Experts of a small language model: 14 layers.
Below are experts of layer 7 (counted from 0) of a mixture-of-experts language model. Rows are named router (the router's row for the expert), down (a neuron's output weights, with its number) and show model dimensions 96-191. Each number is 128 + 24 x the weight over its row's rms, rounded and kept within 0 to 255. Numbers have three digits each.
After each expert's rows: a language model's description of what the expert responds to. This comes from a sample of Wikipedia text that the model never trained on.

# expert 42
router:098109073110094140109103138117158082105133086157128144147074110119115120143157155164135163100128128153100152125122133139132096124071108143155113148116134091136139153131111130150161149134123170120116156102145127097131110130108080097124121120128119147135136145120079141149130130151103130131
down0:126160125122104125131117109117119138090106180149148152110113151114135132119117101123106102121113118151139090119139135101100142135129117121138162162091157115136138150127120121133108113144126087141126157140105147162168091167138198180133115142186180134145117132129147146136120126078099129155
down1:153138119113125110146142141133133090096095146110149147143113084104133153100089103117128119138122135073108110126127162160120156141165139123125154111093127120126134075148096136100110117132126126140105157133181124116129138124095095120067143114147125160168197116112090084059124098146053140141
down2:136164118138128152134109129086103121127134149111113136118144088141093123087144110136172137151155118110157102152132113107136130120111133129136116111100087137118158116113150147102127148126115152113118135144120135137112109116127157150073174159139121153128111114099117140137125141117138150171
down3:140122171180140134111125149099146160153089107127099137151124137106132109130071083162135123160160108146168111114134132118103140128134098119118140128144112140143165161130149108119114102127096144162139107125119155146122126082137137175105133130109111090110101141102164109126138138129084136134
down4:167112114107161105124140101179117152083131109085125141105166150135110128121144166155169115128112085123123142134160172137113128101118101130136108157160129129153091119138069087148133134134122139112150105134082124127139140133101121133156107122180107139147148089073146137083107119140156150077
down5:114132135088116143150113151187121145088159123149145092172119137144158150144131146170150106071092144117134109128069092115165104095182164122138126150111160135161115148178134093123182138081065138119108116093127114121097127136163146130086143133182109121105125163145168118175117124098110133138
down6:170142141133106138107113125121113127116189158114088126079150131092066149150120142128099153124149105137151118106129121084163112110116137161168168169152107151102135142133154132105086148108111128108152155156140154141097148162152184127136148172140137116112117112115117137093122127115158150139
down7:137158187131100106137093123153102118156131123133101155128118084102123122144127130125164129157161139145146189116065156087160137156117172121092150161069127089132110127132156137159111144172136133114123195139067178168147161153141130146102102136108124119111118123142123075161130127145165062156
down8:147152139072103142095146106084058112098131113107096132142145156152089137132153128112118111173112153131086160114105103154129148134127114167099152106158173158148118155073172159148105136151159106141100131176075131130130148115133118135100129083118145100106130119128173110142129114156109128144
down9:110122126110144145153111104143126141075107144114119143135134172092124152125156108164121122146091096147114146175114146134139110084133128140163122128124105135146124116108145116093172138131121050150175096074098125110069106100103143159112172163152090134153154147091156147157127145148155131118
Description: Capital letters in abbreviations and sports positions such as OF, MF, NRL, MLS, RLD, plus year and rank digits at the start of table cells.

# expert 33
router:167086076090147100131072111129153145106176111118151146128075137163136095107100161115140094152174155117136132122137123151092157094116118154159152111145119128135163134144124087117133160140141108132075148141127095139132147136118125107148169143140116124141108140140139135099106094110143118131
down0:131118096147095122138140132102113154070126126157112117159126149155136118142098125108122083100116125124118127120137123115125125126122089160091118158140131139152120141137170108140114175137165149111166133121148160157105144145202104118082104106128115126155143123183129140128160112126090102086
down1:116145122160153112127133085150167101157140140135134141167125159110114128138160144150121136115099120157097111161144116101167118127095149135094143111100134150150116103080117096139104143170104142101168115136135152147122091171133119112107136122128134110113112128154152195084167117158159121105
down2:031120100101119117081139115130109130132129075122144134123146175143106179149111134139130166147108128155169114115148092148128128109141122132112121132141130137132156121149154101181133145131102124090135149151119143114107116100140122136125098159144156162152134091164101125103181144080119092146
down3:097143130141125160160108117103097145127137159139111124109147164130125105126095146109095142151107146144127102144113106093151143120144129114138143125127100101136111082113163086161092143132148162114139156163107110135155122133127135157123103108094144164126123112141142078185166147124082130148
down4:124130145087111101131110086163093163157079133111091146096187110131125173124147169099130132133164104142127137144139183124117157100113102128103126098139137151147150153102163146163160157162146138145106102120141122131133129114069112146106108133106163110075146138132115167102150162138137112154
down5:093155143140110147129139110090097103126125142135118146115107114122103143118117082137128123133109124148137085139127172158159139146100139152104121152134120138113106127098149089145095151125132071114122148113130120119115123162077128150101093083138130130110093172115103147118139126094147111152
down6:124184154088145141123102137112138155101125131132139139108168135168137114090112109113104132096129134170157172104130088157163167140113134099139168140124107163142112111105104110148109163132121084149129127155131114117162062130130095098103128157098161157113064153133142150128166154126137100157
down7:126158131104173110140182091133163108132174145086132137126129108108182112170125159151107138109143117115110131166159092152142125169077112161099138107172109166151135124106145116108094090112096127112140136141141104105177149121100092130115129128109071116119142169119119111109097126096179180086
down8:154097127165129110167114099146144117105148089158139155151098138107137087106104177149140110122156123109064063135110100131138163124122098140141114113140105138161131109147167100104115111133120119181164122131125099142160116144196066138122044108132053120102106173144155141115108136109131110110
down9:107115151126123164111108139110174118092140122144137132137138138112117146125140147105145138084116111153135154100107172090147124170130129104127137129106138135125135126154122129121119139125136145127087125139175122106119137167123147115144122121119107109131115134132117107112186141143157099119
Description: Unit symbols and brackets after numbers in measurements and conversions, like km, ft, °C, kW, hPa, (35.2).

# expert 22
router:153112149097147098141137131132110100125105141096148112114072152130114123127105104166114104167146097093155100130146131092149159143090174149098124166144098124151099157169139153119134081138149127130149179137126121175124136148144112169126109131123112129138137111124158115126114126142094126135
down0:118118092195160127110119093125123113142154118133109110133140155187151135110142141109159137184140075125136134137139139145154129163150144108097158114116160112124127120102152117168109104165110110139142133099068167126145129180102138140132083147187155148120145170102121090107139124136118152100
down1:133185108140133102175177116142161166049145142137120143096149188138094135150155122155146134127135114111120115129149139181135137116120156095114111104126142126114142149114159134100118133141127116134141151113132140093147138124131138140143134101149070138148134130156094083115146071103078117118
down2:166120120101114131149116095119091138117135144120144123153127145113133159147128134097153132111124145179125147095118101136104182124145129134119146125102143130113177113084152119121157112126137107118126132098162104107102161142118131144157163125144139094111145135149067133113111100130125178106
down3:084137085112127117099143143138164097109176081108089145112159146135132101151163153111135108116119148151157105152133131120129113095137122114143107192123154075112157112149152152142129145115138128091138123094116098117114084120118136159136120150140120145114157126119129148107141090189158126086
down4:158144163145117148165153128117101143153153128173160148125127153126122133104147118165130122122130110106075124116099152069138112094127103120085127196115125114119105159152129153106158142116131146113101154122126105160127145122116138125139079094166144084128138104155139106123171140063114119101
down5:148113121138112109085160144128113092141162138128120155143124131170139145112134159162147121163131144146152113110153153157117145144138122124165130137143159135145139135103112113092105146142146125155120119149092119149168149154108126135165111114077138090102118115155093115086152147123090082078
down6:105149106117110159100150161084100146112128124106079143175124167132126154127132148101152087114151086136109068156156129141116144135146157160128112118117137190112137078127119121149138082151128102136123102130119141141149106127146173179120109145108102115128089107141095125102091136158106155086
down7:114083120122102145140113129160108156159109120095130148155156144104162116105156179129131154142144128142139157166117127141124117163185109098124126189130141128079162137165113152125164139088130128133153102133111124092137168135143123128151127113147119162142114133122154103136155108137131140126
down8:124115113112136150146102093110120163130144118152114157113164158121102101137118131136114124155119127136134115143089103120176114152057142111123125119131104118114143152134126145117146096128170127110113156161178133126093133122133126138106135097121125139127097152110127105157162175130103161153
down9:169135128128132088119109157122160161125133121118077161152148116142090108114127113101104136153126147130128119152153094137139154147123098117126119112117144147150107133106126155086139078162054114122113151098139140102126094128150126136130124196083144164097154137141130144090146153133135136138
Description: Digits in coordinates right after the degree or minute sign, digits in years, and pieces of South Asian, Arabic and Slavic names such as Raj, Abd, ić.

# expert 29
router:110134131160093144145140102114149117139098127150140108174129111139139112109159142089125121176131109100105135134095168129141135092171150150128114127096110165137115110125128132137148098135140088116128122103092125146137145124169179149098140120123115138142130119129144107123072122131093129112
down0:115106126116117124149165119156113166100125124162143084109106127145159100114139126178109140105151165149122156152114148141132153148113129121120167106125114143129134209106052159110088114142136136094150082113114123142093110128119141169100093126173114114129151102152081115161104165141155139161
down1:101157144111118122088097104160124095144113179122096159130146092160091108099124158105119173102092140157138129140129118126108099139151137148111143155109147150109135086135176127116120116141095121112161124161127103136156107109131129080142153136082123150128101135102112136135151116128134101109
down2:123205126109121151132171122168126112134114105143093155127119133117153116127099160149107165124121127105090101142114139130137142146072121112106139131123134079085123114112128071109151105132084111099127138138131132116142147151102134129102148151173131178142143165156149137160108133106094144109
down3:146134141153111121162136137108122144148131143133119092155120105190156155154136144104122130108101147136137156107143111136117123116151112153152126130153107076126113128104152118159110128107129076164119129099108156114142117128136129184145143134112141099119189184162105084172148142123126120089
down4:126164147195136137113142165141132108120111108128082121182117115108154138053099131150132093093156116072135106122164092106084113149160128147129129140105092162110110147137128149100128145158097073102140152125107103140156109127142128118133124129093121109171167148117136090151163104145128139137
down5:120128120124139120128139095099150156095142093111100080138124125076141118155106169175084109154152131230111095175158128128151162144175140109134123141108103118107111139169110139098142079127123086146084172133083126118117088126131117122132142133105102123075156142103139062129132120132149136176
down6:097143149090130138135082087149130133134155117146125106087143137158108118117173102122094121133124109198135107094173115133117101147140134096131094149104144130147158130122125148139119120133154141153091142102119148113122132132120103109117130117110127092157102156088111173088112095115134139186
down7:148137132133095150124150137120143137101121144083126117139102168122155128132161093128124108161142130136130115137092146103129092106129148114134142089178108148144114133094079184122125109107082130114119124120131128113120133104141169094147083118104135097130126098160125129109135100128145134132
down8:154142133119085153131132095166154108120170145135116094095139118134141156140102130151103111135119126109129101096133126104100170171152114105141119081136163131116117126125156118124109130087097139117107106139102163095118144137115120129118125135134169095137075118148130192093160117133095152126
down9:114130092163125117127074183129124098096138125136094115075085084098080144106100164152162157130146107132115155136125163122128081126130131140114131098129133105145137125128151105104166106138126144134072122098120133124128149159124118100141105155114109088087108140166120135114136111173179113145
Description: Commas, parentheses, pipes, colons and in/of linking places, taxa and list fields, as in Leipzig, Germany or department in Normandy.

# expert 19
router:145126107101164127130123127121163142131115101126158144127132125114108141129126122139127145114090081150112120128151118133173112178139104165146132150135141114110081118162115105089137108125114144119142105162123073159135125113112114128131112136108109154106122113117133121164128125143124129162
down0:132131078128125101108104124136135123135132109177120137102125140127116153124139120136118126145153121125112101096084166133142111117144110171150160127101129142122142127087113172085087151092122142159149149116136132135117120133134149106147159122121135146130146134127110114113112163148147107158
down1:102162118092119121121128187162126198153131147110119116116123175115113161114137134134136075155175170119155145114146123104074143156139152126086113128149081152127106088156140099113102116085114162122123130154163143086153104134084156141094161116125110120132137187122096128113109119132128114134
down2:144113127165146136086173143126156174108106093165149103149099129144118129117106162107111137106173116192118122118124118130127120110100125098138157136138141116164126153168136126121161105125150087144146075129137094119131160089118113107149120116134177150087195092105167139169098114112107130122
down3:134140121133116112123105167091147124141123109136135110104151113161095112116143167109143141163112166139129110129123111150131112082137098142094113136137129103101097129106115146114107124143113106097117100136089143107138102118132134178144147132085133065093122139111150143084165163106133143116
down4:121141100126167108114094102104136142096166147119166141134146110157131137118125110147121117151158121099119086130146108135104149146086117121124136129079160112131117186109142132201097106114064115143124140081140138163141084125093119107103151121090111098115138145118125114144163148144118132155
down5:146180133114090126117126118161167113163083161191117138135101112142123134077136124135152117151128111138084078141163133102118149155181161108134123099101123120115151163156150116154077133082114100151140124127103135142104128167104153113136082110126172092105131147147117144110132129125115155152
down6:089103142119161099164114100133093164126146136133159060110098131125087153157104131147152142131146090151112158136138107166161111117137085124117109100156098109137106164096116141144141106121169124135122146120148138168140141150144147140130168100092117086152097142174097118118170137179144135110
down7:123097122110132153137126139136111180105104067114156177122116162092150102145137153129106093093192109128112124127132165173113124093096133118139136104137141114108126117129141100064115092107130118115140134153095094083092103105116101120148094095102115108105160122089123166143145106156123137168
down8:142117124163138147123073111127108124137128129116181145192112086093106120099129108107122143176133144120130144129116093097150140131122131159091161127124107182128135102122148108135131116109123099092113125138101108152089110149135147134117140136133104115108094193124115134095142130148144135180
down9:131159107130122154067062125109110142118123121131137110143131101147167130162145153150202147133138139103150142133129076116126126156097133110090117117133148152132080127128102136145154103176087134101129159125167138127102151153129089162096132132117120120125117128099131170136116133130098141116
Description: Final syllables of surnames and place names after a short capital start, such as Hackberry, Greenwood, Hapoel, ford, ton, berg.

# expert 38
router:110120094126122137125117171112159147133118138138144113125123133111157131120186141083095115112140139132108122125109132094116172113155143157107147154107115130130118138154082119069107138136110159172127148113104156153083132103134149150122142124125110128119146137121094117091128162114156153131
down0:125144126108117131115118130164139109114171133112119153129121126131113163128090097112123115098108104092150135091069150109130153178123126129137147110177113091087128120080148119109144131142117151150141140127128080123119132088096148120086126129111121105128119144131166130123116145107157134108
down1:129182146125189137126135107135113135125112136100149140158108122098109177144129130128132066136150158121154107092151097091153112097115165162154136092134119123124089126100109120123106157117146133150086128158139147126143154132156129135154135131166095139122107111120168113077091143103094110109
down2:090100125135160209149117111096114138142100114104114109149131171126138134136137142143126136162117156087119088136135088107159107093086117114113159144101127113141101097113150122088136135139146130113091105145096142169112135108152149119179127117164117130147135122129110150095131172148128148123
down3:174131093139141091106116119132136104163082170143123141096163139158154169112115122124111119100117132088115095082094157146110116093142144115148112123125133140073116123179111116118080116130149102110144131118136083137163131103142155100139127163148109184139072096115104151142132101140097120123
down4:115113126183188095122117117155124143141137110091125102142150137121101155111120096136135129099138123109117122132105146147121090107107119128140123118126172113107121147091128130142100140124144097128108142109127132122115136134121131099143121094156151169167063113103145153108135119130123134096
down5:139166138159083109118110145148138073138130134127126133104118138154133122146090152123117119125130116112166126097125142169121070128123136150152142107143161108143114107108119098120108136053173120117125136158132183134144132123119100105148170109126130137120130109153143156118151126124148115103
down6:149139129188124165163118165093102147150141097103099168108109163132153120095077124119127134129102126102111146085117153130136153148126106142108151126121189122120156116097164115121127116113152131102111123141151138097142122140147116093101170074155131140175166106094135137109149152113137152094
down7:094135141105119128139152131082095130066105100125125108139109140118141128107199149132121140151099183133138146142114139109151126097118110156090151104121105105150128096105129111124111121145133120140124137107136137088090133153095111165163094105118088158138125122124090125102132116134125111153
down8:101140120161134138116129126109138096100125135153114125101119141148159103126164137127130116160111119158109140147112122127096107115163124139111130130136116136159117137120130153138110103121150120147135159112114142120110121143098125170146093143124133137106139156148104130149156135151118107138
down9:096117119151140143147148160048146137128129130135145148088136146111132102144235130114134135135137127161096166194144117133120130143118126132121141134129084134189144109125122129125127112143129108142134102107150143147106128113112123164123092111114124180106168124155072120158116152111141131120
Description: Sentence-final periods, line breaks, ). and ". endings, == heading markers and table separator rows, mostly at the end of a sentence or line.

# expert 1
router:127109081109102122116148116128112152166158106094141090128191084122127166151122105142106136104175130105132147100115141147149137182147149100104104110150119193117149147156109184123113141127172139100128107148145075111106130091107106123165125126121140154081112098124166109096106079113141164154
down1:146135114120132153116138137175157172127108136102134133132147113120131144111144158123113117154139122084140145103160079162130159136131076068140149143157107097116153139136164135146143153114166138107141085117103088081168123138132136148091111121181091104144110095118181135105121123133133152131
down2:095143142144139134132125080128096136117122109136138179144136174101122139108145174168096129140103085111086147136118173146136128124149139108131137170117131121155136119159150128106150080146155096164138134140131130116106099160115168117118106144113103099101108153137154138119147136125143135136
down3:124157190102133163119137129130112056114137096190119113104120190134140121172128140120112093146167125143092118116101139150129146094130153126148129119134142126141114143138122104121118119125165133128151074121123096182122145091156105156081119116116180137112100106172119111125129149113114115126
down4:085134113130098150155126108140128113140130125128119163111093134173170125142109120132162134124150130135117127094111114120112171155148119101129136149161122093131124100134138114153135127110176120115159115118142100091102138127137133110133140139126131131146116139140136124092076113134138105096
down5:150106148097127116133111106168121110103133094126129118138125119153179086145088147135144104162089124096112139166110101082145150132133123147110140151109119145147102092089181094116134114106105106111113127106122145126165180142163117108111160195141125125160135116110128116110130110163175112120
down6:140132148144123067148153113113140148108114121170138130108105091118142113131107134132139101153176109112152137155080137138094124136121117128150120111132135126138137136083095119122105103161122105065124137112103164129117098157140126172146113124137144132110152089130098153132174114126135105172
down7:164130154121102098104136113150130087149160071137144163138111139157079141098176149127112151156139124105096115117104138141115122145157073112113143109148178110125125118118119116102122072145162122157163113075162144129134158109149151130125093209136110130163128116107178139139119109145143152139
down8:153112122120116104108144143071125087193133120109093149121124174134119122105119159163186166136130115148097101112129171125113129155117116098134104126125129122183135122143125150093109079129124118151102122125138172102114125098123097103103099155104152101087157161108190141150097144107120106110
down9:116123120140116126098112129136128115124127073093116167134134123128106131106144197151138135107088127168138091131111162162136106123106135119125089098128161101127144115167101108120124153131137136186152113136140163120117150086103136157085109131146132097162144143181140174099114141121149138131
down10:154153153111132145131133147120145130138117135155147094147107155125112137125120146102113137099148146142156109147111163143151128163120162137148194143123145130074149140088157139127175092098145133141112146109091094174102113106131159139098096146113126146089153105135199123119110130087114116091
Description: Adjectives after articles and suffixes ending words, as in the best, a major junction, abs-urd, Fin-est, per-fect.

# expert 18
router:155140118111129145130128117105100135087153161130144137140163101115119135120121098134113154126104106140179131130142127117110130166128116142126124109145168120148107131129105125141139081095140166092109112103083161159158118122092128128115131117172138084147140139166113103140142143138122164114
down0:115100149136144106150132105106086120123127105126104119136124117128160109112083120141154112114095119177132096161120130143115138119142161117134113157171153156124089110135108176113154132133090118153129099144150119126078138147119157162115145155176141119123150139132109131080109117186123129134
down1:104152166122178187102108083139098137142122140149196136117133172104130102121136145119150122129144107114155124164079147119122101140128140101154106128133148135166155160130152159149129142099118138158147127113162093102166128133126116146123106131111177139113121072165159117075136118133127181102
down2:040125181152124116132175134117123163124163115147131113183142144130112146156105123124170127119127083129143108138108141113104151110128139100119104118133131112121125138098167148162147152156129122100143108084129121149106167082139126188093100103147133125109120117110127147131132133111160129059
down3:103153124073137167099149134178154105119079171153165146143137119097153094096184135145126133123125137131116143114158159118116143138099150119153131123150136084116141211083162148111112129123114169154126133092144142130146142146125156132146119143132110111131146164125151186135073128121142108141
down4:122136128124130155145156132109149115151128118155128077147121109164097155120091094127124123105137108180150142142112126122133143165125100149150173122148134097126144120112138121126132100132108112128109138130127112148103109166110154115146100133125137168100115130152124127111083128169104113120
down5:078068124190120138145154147116156187103129110128157112150157145127123118122151124151107136121132112132101112163152103133139146131124134090111111118127133134105080142122104103102114161121137097060137092093129095135090104089124181126088109109147145152143142123124159112171152163154126126065
down6:187141128134115135121091098146150130111138117141108090080138110153147118140140167161135131136133096086118102095144106084150137094085146130162138134128124166186086118132172123152162138116097169114142120110140107126111157131125143114081091116138082074134095128125105129134145117144127113108
down7:139143115148086117136150131106112173106113144139161138125139079163127107135143124124126150074111114083091153121141114147134136094137116139147129180108115109159100114131124154136103169151117107139095102135101097118125152115154139153115132122113108128111182132155132144112177089155122116151
down8:130125089113152125159170124116132160082115100081124147127136147100214109123103131116145157145125114138088149164151134132153131151123126128164112125090084102134135135146128136136065161141146127132162087144107089069117145158123121118118136147119107153106127124126139097115128143069131111130
down9:094122139101106154131133158118127136114098094122112098149118108176114129108128127108096115110161143139122122134117151113134100117094140131155126098153127082158134129157178109133170148130133121079106114149115131159104130129125128117145141118129080155137087096115126121147158104139095123112
Description: Second syllables of names and foreign words right after a capital letter, such as iet in Vietnam, ich in Vichy, amp in Rampart, im in Ximena.

# expert 27
router:138102130078081158136153122147107108141178130120073115116086110108127125115127136082105180127103065156119098153133135108156140105080146107118107117154114124125156101123134166099101131145110098125139067118143134109120162159172161155144120132104109135154114153163130123116094157144137105157
down0:092167117149153103133100111098120145078105121135076103111067124114113136135082098123097113142109102146121118121107122128136153095102159128185140142152119105140080170138134136122134163163092107133136119179115113117128141100146128177089131129127138123115095177157131141067128155158124150142
down1:150155098119151128091092150108161131122115101124157139133153118145116117083133121141119112115094125095189142100135063138171077144143142101128142094177159165092152163131102158111136055179100091143148124111133118123097118132154098103109127106133117077135114149101132150112141167189130147135
down2:158114146117158124107138104129140154106127118150121154149170097087135117137120091124105137097129134170138134137087094140105135109158150175129134131103121115134123121123138154123144148139130119177131178109150104133127154130171106094107128098159118115134107104160145139122138132141091127167
down3:153124133129104116120124156156159112127126154128101102060150164107145143132129151119114152127103104152103126110118144096136143119165140125125127115168147136132116112108134118127121142101117137180139115173106152126137138089100096119102151123136116134154123114159095136117072159108154116149
down4:098131110162124071125145134153157114171131115127146145149127105103098113172092135121150119107141119153122133100140128118126151117170086088125156069143107141119152093131151148105137119073142144056179131126152120148154139110104146145185115077109132120145124152119147105153147166189108097126
down5:112123148146152119088115109163115103103124180118121096134126158123133174113145114105111143131105144128116129112107116152104094188158111160114128165132100127123149139121130160135160132147139146146137119119139127112123135089086141155114146140105113120130127127138100131147138125121123101085
down6:132147153179099141142109122122132110132186109112148160107161153140096130148115137102128138151116120138168170107138148162079098146170107123051130138136148165088158165109116096119094093160144113158112114137125112166109133109054161134096118112152167157170105143143115127145118112095163117126
down7:097126096108164114120127139128160130129107097132135121171139125145158128118153151150100085127146103181125138114129131147159109145132126122137108158126084142140131115126129154174109123113107131109104084112134140109174098112135130108148094125135140126104128144085155057156127115146134136152
down8:172104112149130099143143176132146117121113120129122162133143107119101157164146142152138156150160153132149117111117144138137068128145131143093141118111141099136122116149152122143122067123140142132086120122135081151114077120120142105096168114163168130132074111135116174142137085149144141122
down9:113139156086197150109119109083144116110153145139097150123106132156145143133167132083152130106117114146093128137122131147117083128135131133163112135101127133121169106130149136083132143138137143147132142108147108157151069119109133116113130100143122121140103126088162165127117091131105125084
Description: Middle and final pieces completing common words (contaminated, contending, depending, calendar), plus verbs is/are/could and first names like Robert, John.

# expert 41
router:112140140117133111117167109129158097127149121148150119157138158099096077152103169152104070131116142104092141165075122114119098089099107111130102128110139112146123149133160164101125127150133144092161122146100102077116153174174086173108108156139157159183099120151141098142154121121107126143
down0:109135152126139126121137166152168145104127125108123109094138135125141118145136120105149132160081146132145139070120141131132139104123134143109140138101143124127170078151137093144090093111132131144155126109105135100105125096136125129151077145150111149127100156118122133123136129126124125146
down1:117149102094158112164112133145140130107096116134148158121108109120113111185114136162114115139126127129137102151152105094120131126092147110107072116149134129140129152127137101118119095126130105125157142138138122148155113089122139138113134139135085117126131144087164119165128147142146099158
down2:133109159146118110143070131142124117103173126084120180197142151103101167120117130134109125113098160118118131152126167134145141129139152163101130185136145131163100146133090144140108139116101115102199129140154124121112148122101097111091136179198147109134143132149135114130110118099112114120
down3:141111112135150156139096137124148136110101101097116094119144101111145125099088130131083103135105131145110134135147121145142152121120112110116111142145160129141133130150095099128106082105150135148122089120155123105078099076117115150174110149164116113135077118133104120159162117131181107186
down4:123122111151107108089167093173088152157137151133081115131162191133115179103175125164154129180136138114133095098124099128155142170108099163130126129106125144138116140140130117118123150129096086092183143112125168111144094149114111098122067103138120132135136099136122114146132103150113108112
down5:085146137123149125136124129100152130145122150128128165139126144142157161101097107117158142101115090123145165104111105114158107137151122148120141153121140127141125115144157145081120129101140105114134109105111121136171117116067157157079146129149155117138120168143102122150160132138146129088
down6:166094053120135146154149149121111143093147086099146105088109130079099106096088128156118124137144124156093109182145129168135147119137131145107110108108115136083124111127110179131128112160141134153156130097131079136152118089147142117128132135125150105129165152117125118143105073113153128140
down7:181082106105111132105139149133109068117114106103112147117166124163148123136129149125151120138096119144152163096098133157126167128124141108149101126109128159157173140132127138150091117073104141106163071128130132107159131077130141118129142153136105102156129147112110082122167128153147172159
down8:122091092135104140130085137160123102122116128090110124132105116121146143152134142120134132146171129117153113167130142134136134096170140126136135123132093175101137126127112149153106123142131118111142136094135131172145098130163135115188077131088159164126114103138162155118088134134113128099
down9:148149139139104091102108132118124141162111163085124137081136111099148126091126133112069146159137119144092150114156141131151155162114100127129102123107137158086142141121103119146116165113131058148140124085121137128142167163083095122153145113130106130148118076151128082092164111107128134131
Description: Word endings like -ara, -ana, -ya in place names and foreign words, such as Niag-ara, Mind-ana-o, plus commas ending list items.

# expert 25
router:115080164143104110145120099157131109131153108106122180166138159168094129152098176123172155131109130103115182140102101107107144137100121090127127137096118108121169115097148165160135118155096146088134139101090126100139104113147145097137167125086139173129112112107109117137138091125089135101
down0:141171116155120152136084109168148109176151143178123148092152140112117170133127114136136086147117113163122109151149122131137076156145132140074086127109160125132118130133119096127124132152130106150142147129123119150090096142130152141118163086116151076150085161094160143117111144099123081191
down1:120133143166152137176115155096168090150166153133110126138102128131115143101153139138147122157147107105101106127079125088144118120159180094060104120134160116135153128132140131146097076135150085109148146118125114137152125135102101126101102100106124121150142159134128120134126119128136133149
down2:121161121105112112124127151139134121087132100140131148159174142164161125147121133169134068159123127100096103122084153126172118127130122150109154074159137085129123160096086120156136093100103143162093167148132120091089142130133082112123119129117157158173146163118119111112183127123130121113
down3:118106106111175155150131126104152147106125153098111098138111161150173122084140136141127153107110128144153113110153183129140135146131149104127165117127160119115094128111147114085129119163138141143148123147125149120151103105118117110125144089139110118138114148139173099148111127139143104166
down4:140118077142121115126129160112068111096083166110166133116128151124114133132160172131105121129087137165148126116099140147113135130144137105122112132125097132108137105114148150151096150180140142160118101128145129142145149167167118106122123132084105133142137110129095129116122137124120171146
down5:119089164112122099134119160146094165107143158157106102117156110101154146103150103116131157121155136132112142137140152108154134132122122166142172135117127139140130135130154126118159167092133133126147127139137146112153087151154121119118141116202097132105089116131104142139074128145095108160
down6:143122148128121119136115140127128140157182186145130120131163097138136102164135110123175087093102115114154125126135095106119148096102131162153112125122142182177064116114144174116135168141121143162162149127111112151167093121174139135143138149108098099066159114107142130140135065104127094095
down7:145104136117142153128140171133123132097109138125159113157151121105161098166144132147131153127122136149102155157091146129099175125124141116188114145110133132144091111162121154115118135151122119181154162103131146091143151118127143143110120177121145111128065152064140124095111119125163114115
down8:155113109153132125155155103145132175114091139157109105135137101084095156127093065126125127120158099144115177164148155136132174104132140128170141101131135105103123103126139106084121110084124097092134164151118129161152132110137103126096167141133129084152096118136129125136132114142118136137
down9:172103100155148128102138138110117127088127140106141144101139135177127122117085101133154130122136154109110118141071153159139131149131112166106128136122166140111136125106154121145131165065131139086075132061122133140136159129143146125141129121136126130142122113154107162112118142129136113088
Description: Digits of years, dates, match scores and times, like 2-1, 1979, 2001–02, plus sequence words such as later, eventually.

# expert 9
router:144154107112121121146154124121129134131161083105117154114091148136091132142162085140120098120166143168125109115108095134137114146087131120127104129133117144156158112104146111119154089127169119109139116137131121088157104127126129129128136141108122178106106127096132114137127132159154113102
down0:141116119112136092143129132132092157121127148139114153126106164121142101119146104127120159106121140097173101146151127085167146119110173141140149115118149145091168118096115110123114136085137147152162139101131130154119099148114151125122118110133120130116117122171135130050106115083155119117
down1:095150148118142144123083092134086130142092115120127120098097123138111154109135132118153108149121126178126110134147153142177145129112127151104095144156122118197086093112131120114104127128143103121092146128109095135091165139096165153130104152136168176093101151144152124095137117125124161197
down2:115139136078157118131108108113109160160111165067126121122157126158110100109150125178147113135123155060166142094153128148120157119121185133127140119117109143144134094082115092121129150141125175130130122141134112128122168122089156140102128115118110111093149126129107133097146119105134123150
down3:149112105126130167161126133127113141129123160152136131125131112081112108132119106072109157109143124099104185130120125146071116101149104139106124107129095149104151128113122109114182119102143104147134135154129143124158123160118166109171144134163163134148094095150182118122095103104164168134
down4:104088106121123147121135119100098178106147113110152167132105109105153190131151133143123136097161125170151130073110137133076138124095154105160148105128105146085160149135118107122093115111144120108100121101111104112125134109119146128130125127137081082125140136117149121124149101174126153155
down5:138146117112154138130098095120132081155128203191118103118143130150140155112111128129095122135136108161143105151126168106159120141183112138131115111170142126137103147082134123128102110096135184156137153137115151145160097142102139131118166126128112154144141159123123129138153115116100126109
down6:126133118127129135116148133141116141160115134105131089160110152124146098079130133138145134116186128163116111140134135128131109120105160125110161134135145113151161115158078114134138137157100136123133143092151120132140153112117116131105135153141140112113109096195147108148165155097128162164
down7:127146176118102075128161113089105111151097112146118130176142174116129161082156101155119150101127154133114107130140158137116191156136183105128131105145094119130117104154108141085097134140175102161128138167113120151137104131105159111136084138122139117198126148137108158119101167121154124167
down8:165133125131088159099148109129170086062124142139139108098146142110126111162161138090112113132087145111174101156126134162114144151153131094136122122159165132124121147151160143099131129155120115144086112100160122132137120188182100120140109100089160152125119123179106114085123134136103127108
down9:132124167136096122109098124130082113105135103154092120195154106141142117140189147120126136118116134096110113141134163131169150152125131133102136121100137166144115143124115124140096191088163108121148168137128067100090120090167141163139122118125155123160137129145095134162124112129116105135
Description: Short mid-word syllables after a consonant inside names and rare words, like Bl-om-field, Chanc-ell-or, sil-k, S-ank-aracharya.